Weights of a small mixture-of-experts language model, trained from scratch on English Wikipedia: 256 experts in each of 9 layers.
Below are experts of layer 3 (counted from 0) of a mixture-of-experts language model. Rows are named router (the router's row for the expert), down (a neuron's output weights, with its number) and show model dimensions 0-127. Each number is 128 + 24 x the weight over its row's rms, rounded and kept within 0 to 255.
Before each expert's rows: "comes before" lists some tokens at least twice as common just after its tokens as in all text. This comes from a sample of Wikipedia text that the model never trained on. Tokens count by the router's weight.

# expert 177
comes before: "–", ",", ".", "th", " The", "201"
router [132 146 103 143 119 130  81 137 142 152 141 109  77 135 170 146 120 109 136 102 155 139 120 147 105 115 144 146 106 155 108 152 111  94 124 124 120 112 112 151 159 116 120 130 144 166 100 114 102 152 143 149 110 172 105 134 127 146 110 142 117 161 129 103 144 108 116 160 183 110 109 102 166  80 110 170 122 136 156 128 101 126 110 154 111 130 127 151  97 119  76 160 108 134 119  86 111  99  80 115 130 100 106 155 122 106 116 131 139  87  89 154  83 137 159 119 145 134 147 150 140 137  55 161 123 144 123 140]
down0 [116  99 136 160 122 145 137  96 126 101 144  89 105 107  71 139 117 120 103 107 114 164 132 116 159  93  95 139 124 123  87 113 132  94 111 129 109 145 121 131 146 178 139 132 121 124 143 130 139 158 122 119 111 109 142  91 138 176 156 182 101 151 123 122 150 121 112 137 163 106 136  88  92 137 114 104 125 105  91 117 143 109 170 139 118 113  77 129 133 140 130 121 137 143 109 137 140 125 110  64 135 128 123 140 189 136 162 151 126 133 109 147 187  69 113 126 136  89 129 119 134 141 116 118 152 121 161  82]
down1 [122 100 158 118 137 140 147 133 102 132 148  93 135  68 127  93  77 118 109  94 112  64 122 121 145 136 145 118 107 177  94 116 134 111  82 152  79 108 129 107 138 105 129  87 109 126 141 136 104 114 127 102 101 139 160  93 131 157 194 156  88 104 113 124  99 122 107 137 134 124 146 132 127 106 163 110 128 137 128 163 117  94 110 106 140 125  91 195  82 123 149 104 138 123  90 129 144 138 132 138 156 132  94 149 145 114 155 140 121 125 122 135 116  98 110 137 117 148  95 129 127 102 138  92 135 118 154 132]
down2 [124 137 103  99 100 133 105 171 127  97 142 128 127 115 169 109 140 171 140 135 123 123 141 106 156 163 139 137 137 106 131  84 127 112 114 142 114 167 176 135 159  68 149 109 133 122 121 139 119 153 118 117 115 101 129 141 150 125 183 117 143 102  94 102  93 122 120 125  89 102 131 125 140  76 158 167 121 114 103 127 131 121 104  97 105  83  90 141 131 119 115 124 133 100 103  93 163 119 139 121 130 135 106 141 112 151 156 119  96 108 121  81 130 111 163 116 121  99 124 132 185  88 181 122 175  99 131 134]
down3 [118 114 100 137 146 107 140 111 115 129 174 142 130 106 109  97 110 109 106 153 143 106 161 109 117 169 142 207 120 122  75 110 177 115 119 143 132 123 109 121 145 141 114 136 109 123 131 114 111 156 122 124 114 144 133 133 148 167 138 102  84 113 105 167 153 154 142 144 131 133 103 127 121 135 162  65 154 162 119 127  76 101 134 130 169 106  97 104 102 149 111 111 138 118  86 134  97 124 114 140 112 140 102 139 151  95 145 192 131 114 103 166 106 145 110 153 122 136 116 149  71 129  95 137 115 123 114 131]
down4 [161  92  95 125 113 163 107 140 148 149 126  98 125 119 129 153 134 116 133 166 139 104 137 119 128 101 130 103 118 142 158 146 168 112 163 139 114 156  97 125 132 158 163 141 121 144  77 154 122  81 137 127 146 129 115 164 120 119 122 143 104 119 136 120 101 125 169 147 128 128 120 145 141 122 111 122 141 159 137 138 182 104 138 132 141 144 117 137  87 126  92  86 148 116 119 221 128  93  99 183 145  95 148 146  94 112 171 128 126 147 104 137 123  89 125 140 133 135 134  83 123  85  84 152 120 149 137 148]
down5 [108 115 121 161 116  88 151 149 129 117 144 119 142  98 129 130 119 165 164 162 128 144 149 120 144 161 111 147 130 104  96 119 140 182  96  86 108 120 136  97 178 149  77 143 126 131  92 116 118 149 140 115 131  87 138 104 127 141 141 130 127 100 152 120 125 140 147 124  70 110 144 100 158 108 163 126 141 135 129 128 123 131 145 144 120 154 103  98 114 133 155 111 120 158 101 169 125 109 143  77 109 132  85 138 143 151 140 166 150 117 163 133 135 146  97 154  82 143 157 106 166 113 179 149 134 170 104  87]
down6 [146 131 128 190 118  94 142 129 136 118 106 161 135 168 132 169 130 148 171 130 171 179 141 107 119 130 108 139 129 119 136 107 119 159 156 114 151 123 126  89 152 148 118 155 137 139 119 121 167 148 123 122 134 104 140 150 128 163 110 127 168 108 130 144 132 146 122 119  84  94 167 100 110 145 145  98 125 104 158 134 150 145 165 169 114 176 107 114 139 130 134 183 165 133 143 159 103 160 121 120 125 132 113 141 164 140  91 102 145  91 168 130 146 154 121 157 153 130 122 130  99 113 196 159 135 151 122 153]
down7 [137 144 103 146 150  96 165 103  94 101  64 147 159 124 108 160 109 126 119  97 147 148 100 132 130 122 106 122 146 105 122 104 140 195 130 121 109  93 131 114 142 156  63 112  75 140 149 111 139 136 175 126 133 143 153 113  96 144 137 144 175 115 106 131 145 137 127 143 105 126 131 114 139 125 173  99 134 105 183 148 143 140 141 122  93 169 181 102 117 135 142 173 138 122 124 140 126 160 106 125 165  97 112 131 122 133  83  99 137 104 135 151 119 146 128 145 126 119  82 120 131  99 141 124 118 127 146  98]

# expert 157
comes before: " |", " |\n", ";", ".", "|", "–"
router [147 129 122 146 120 107 102 137 144 140 159  81 110 147 140 168 121 120 147 108 140 134 126 140  93 109 131 137 126 148 119 135 127 107 100 104 110 117 121 126 165  66  90 131 142 155 106 123 109 139 141 146 105 182 103 120 128 171 108 132 113 166 132 103 132 105 126 167 146  92 111 114 138 107 139 150 122 150 172 116 145 100 114 155  96 145 138 156 105  89 116 144 106 142 111 103 100  93  94 115  76  82 126 128  81 123 111 104 147 103 123 180  85 135 136 115 115 146 143 163 119 115  59 138 108 158 126 151]
down0 [129 130 119 122 115 101 155  91 193 124 122 132 127  89 138  82 129 124 167 140 130 100 122 135 120 112  93 122 119  88 144 116 141 127 155 134 157 126 125 102 130 132 139 132 112  77 132  73 154 134 115 138 102  98 152 146 125 124 113 141  96 123 170 117 155 138 164 116 129  87 168 125 106 125 106 120 160 123  97 121 103 119 117 123 124  92 121 172 164 129  75 115 153 119 107 156  55 116  87 107 121 104 128 118 123 114 134 141 136 140  69 161 131 141  95 138 102 167 119 128 155 117 169 107 102 124 163 125]
down1 [125 157 131 130 122 101 128 120  73 144 137 111 161 106 123  91 140 137 179 135 139 112 124 155  91 156 112 105 128 121 145 121 127  83 125  98 115 120  83 145 156 111 143  88 158 104 153 138 125 140  96 119 141 148 147 102 153 122 102 183 149 116 135 118 162 125 196 111 137 143 112 100 129 158 114 124  70 123 111 106 128 121 126 152 102 124 171 149 110 100 107 116  88 132 132 102 174 139 130  93 145 158 107 128 113  83 106  90  91 132 109 125 133 131 131 130 100 152 151 162 105 152 165 125 147 119 134  82]
down2 [158 122 116 124 131 143 130 113  90 116 136 148 146 116 105 134 144 135 114 104 112  78 126 143 118 129 116 125 117 114 151 124  90 119 162 118 106  92 163  67 117  86 159 150 139 124 120 173 169 100  95 128 140 103 137 162  76 129 170 158 136 130 112 146 144 104 114 148 100 139 137 103 117  94 109 139  75  89 148 126 128 121 145  80 110  94 129 107 119 129 136  84 147 164  85 130 117  95 147 123 172 102 145 149 110 129 116 110  67 115 121 125 102 142 162 137 152 108 115 151 122 147  91 159 135 142 151 154]
down3 [167  90 143 115 131 151 110 136  99 150  99 120 129 139 130 135 152 169 137 128 144 144 108 137 135 159 117 122 133 114 164  89 120 115 103 132 144 129 102 129  81 150 132  83 144 125 149 135 143 194  90 118 128  99 107 122 132  99 157 142 106 154 145 129 104  98 136 121 118 133 159 136 129 170 116 114  84 165 123 149 125 151 153 123 117  77 173 121 121 151 128 122 115 149 131 120 139  98 109  74  95 172 130 132 152  73 138 151 162 110  74 150 137  78  89  86 101 109 101 136 128 149 132 102 123 111 116 121]
down4 [125 136 118 108  98 153 161 152 155  93  93 161 149 103  76 142  81 137 114 135  89 137 112 183 138 131 108 101 165 127  93 103 104 134 116 143  78  96 135 127  80 166 141 159 105 101 121 136 100 122  92  93 114 113 164 150 105 146 106 112 154  98 166 117  92 120 150 132 115 137 141 110  86 134  91 130 118 112  96 141 138 155 150 144 156 109  92 114 148 113 133  86 172 102 104 148 126 135 115 128 148 160 133 103  95 134 130 113 127 136 133 139 142 102 127 115 145 100 134  73  90 135 147 125 132 147 136 129]
down5 [111  90 123 122 119 154 170 121 128 136  78 150 157 106 107  99 137  78 100 116  89 144 118 154 152 160 140 104 121 114 111 129  99  90  98 161 115  81 164 103 126 144  94 130 104 107  94 156 113 119 125 121 125 135 177 129 117 139 167 148 124 144 147 129 128 132 174 124  84 138 152 117  92 133  61 115 107 122 112 152 125  99 145 131 141 108 118 125 145 137 135 113 135 111 114 131  79 140  93 177 160 137 111  91 161 140 101 117 130 151 112  94 109 111 135 139  96 106 125 105 138 140 140 101 130 119  88  79]
down6 [127 125 160 176 106 151 121  97 135 137 131 108 147 107 170  66 154 146 144 169 109 169 113 129 138 151 126 119 122 115 132 103 143  90 147 104 121 111  81 145 142 104 124 128 169 143 103 130 122 143  59 116 102 131 135 141 130 139 130 123  79 126 126 111 111 119  96 160 162 126 120  98  98 137 157  98 142 130 156 133 120 133 112 136 147  97 170 158 185  95 178 124 126 155 114 112 153  93 100 114  76 159 174 142  98 114 128 128 113 157 136 138 149 145 112 102 128 147 157 107 120 137 118 126 104 159 133 131]
down7 [ 96 143 144 153 125 151  93 111 147 138 139 135 125 166 136 147 146 139 170 159 138 165 124 159 126 113 106  59 109 141 183 113 137 151 157 137 100 143 142 146 175 124 141  55 118 118 130 102 107 150 115 123 135 151 111 124 142 148  57  93 166 132 161 122 125 125 179 131 149 151 102 121 125 129 157 107 143 108 114 118 160 123 123 107 103 182 135 130 116 114 142 118 120 144 126 113 167 123 116  98 102 124 150 120 105 128 104 111 171 148 109  84  68 139 133 139 131 161 146 108 129 122 120 137 124 131 129 105]

# expert 13
comes before: ".", " |", "|", " the", "-", "°"
router [154 138  90 129  93 100 124 149 132 145 145 104 109 130 146 174  91 111 134 116 151 125 121 155 109 117 123 138 132 126  91 156  82 121 128  97 109 108 104 162 124 101  97 155 154 126 104  88 107 140 149 141 113 139 115  87 102 143  68 132 112 170 106 112 136 125 114 145 153 102 112 102 129  96 159 145 105  90 173 115 100 100 102 140 115 143 146 150  92 121 118 143 111 136 114 133 118  82  96 117  98  84 109 188 106 117  88 130 142  71 117 152  93 130 152 117 128 150 156 126 113 103 109 155 107 145 117 137]
down0 [119 180 181 135 117 167 106 107 108 117 108 152 123 157  71  91 130 129 105 142  97 124 112 127  88 145 118 115  88 136 119 146 101 116 104 129  92 127 126 125 117 109 126  95 113 125  97 134 117 118 117  88 139 140 154 105 131 110 109 145 145 182 160 134 177 169 128 142 148 112 103 104 150 131 104 117 124 180 150 134 126  75 167 132 160 115 147 107 154 118  95 120 121 133 149 159 107 125 122 118 153 173 132  82 129 107 132 131 137 177 142 117 105 153 164 157 103 140 128 162 124 117 105 124 101 142 107 169]
down1 [111 175 134 130 138 197 136 140 157 141 124 132 127  99 162 146 112  85  92 106 136 139 155 114 104 112 109 100 124 139 130 150 106  80  89 174 109 102 108 107 129 146 159 127 135  89 145 159 124 137 125 112 129 129 130 116 139 119 139 133  86  95 163 120  71  88 119 157 187 148 112 133 130  94 135 106 136 120 105 163 121 154 133 127 134 111 176  97 106 129 121 133 120 129 117 130 134 128 171 184 181 118 120 122 130 160 137 117 137 146 110 150 113 148 147 111 111 118  77  94 121 125 144 118  98 100 144  96]
down2 [159 100 116 137 104 162 149 148 135  91 109 102  95 130 118 150 154 124 140 109 122  99 145 126 140 145 135 179 125 145 122  90 110 146 118 127 113 122 125 177 146 177 145 149 114 128 153 124 124 161 132 148 115 122 104 130 179 172 111 137  88 122 137 121 100 117 164 185 143 176 121 149  92  92 137 159 165 140 123 130 124 125  94  97  89 113  80 102 152 123 152 102 115 150  95 136 143 110 105 118 134 148 139 104 124 146 168 127 145 132  94 152 112 136 119 140 175 162  88 108  78 132 112 150 124  91 132 148]
down3 [ 90 112 119 110  83 148 114 109 109 171  96 142 124 104 133 112 139  99 146 141 119 117 125 148 164 118 185 122 113 111  90 115  97 161 138  98 168 133  93 107  92 155 123 139 106 168 113 123 152 105  93 141 110  77 139  95 129 126 129 154 107 134  92 112 143 160 129 117 121 106 123 151 181 148 142 160 112 133 138 108 151 105 110 143  90 177 129 125 112 135  91 109  80 144 139 143 142 156 168 117  97 102 144  82 117 135 150 118 167 177 135 122 140 114 121 132  88 120 120 124 126 106 172 120 152 122 126 151]
down4 [125 165 147  87 137 108 113 147 121 155  97 138  96 160  99  78 123 114 118 119 118  92 126 111 176 133 178 181  95 126  93  95 139  79 135  93 152 118 133 119 100 110 141 116 132 109 116 124 108 137 131  91 128  94 124 101  93  99  88 129  96 140 135 116 160 120 168 164 132 121 111 120 138 138 157 165 167 129 158 170  86 123 131 130 106 142 138 111 139 182 110 158 118 121 123 141 111 151 117 126 130 144 111 157 142 129 138 144 150 114 177  92 156 125 135 142 137 160  88  99 117  89 141 126 129 134 109 157]
down5 [137 146 117 103 132 131 161 165 152 106 105 125 124  91 121 157 161 153 138 126 136 118  91  77 157 122 117 122 135 138  98  84 115 170 123 140 114 122 167 105 136 169 175 164 107 152 135 149 151 169 123 123 126  66 127 122 166 182 121 144 133 144 134 150 113 135 180 113 118 141 151 135 124  99 113 166 166 139  96 128 118 111 137 100  81 140  93 139 170 147 183 132 130 144 122 135 149 114 112 132 157 188 125  96 110 125 152 145 144 120 124 124 129 124 109 118 169 161 123  96 107 135 122 124  94 123 122 135]
down6 [157 137 111 142 130 111 141 141  88 151 117 118 127 146 114 161 134 137 162 106 134 154  77 164 136 109 103 121 149 119 118 124 131 116 148  63 157 108 150 166 107 120  80 139 173 168 131 132 108 146 164 114 135 161 125 122  94 107  95 144 153 180 152 162 163 136 119 121 140  90 149  99 124 126 174 154  83 145 184 103 170  86 178 119 107 152 137 153 155 131 101 128 128 118 144 138 126 121 111  98 113 149 114 127  99 104 122 119 109  85 132 103 125  96 106 142 128 138 135 131 134 143 140 148 118 154  98 118]
down7 [160 102 116 102 115  89 124 154 107 148  87 127 114 124 125 164 132 139 182 114 139 142  90 147 152 136 135 129 145 133 131 116 129 105 149  53 181 128 135 145 107  92  74 146 162 146 165 127 113 145 168 131 125 148  90 109  95 110  70 142 148 168 129 175 140 149 105 132 120 123 158 123 124 124 187 175 116 113 163 113 167 118 161 134 110 136 137 146 122 131 129 123 129 121 143 135 123 119 116  90 121 145 148 136 104 108 129 124 106 102 142  95 137  99  98 103 153 135 121 121 146 138 132 138 127 159  85  96]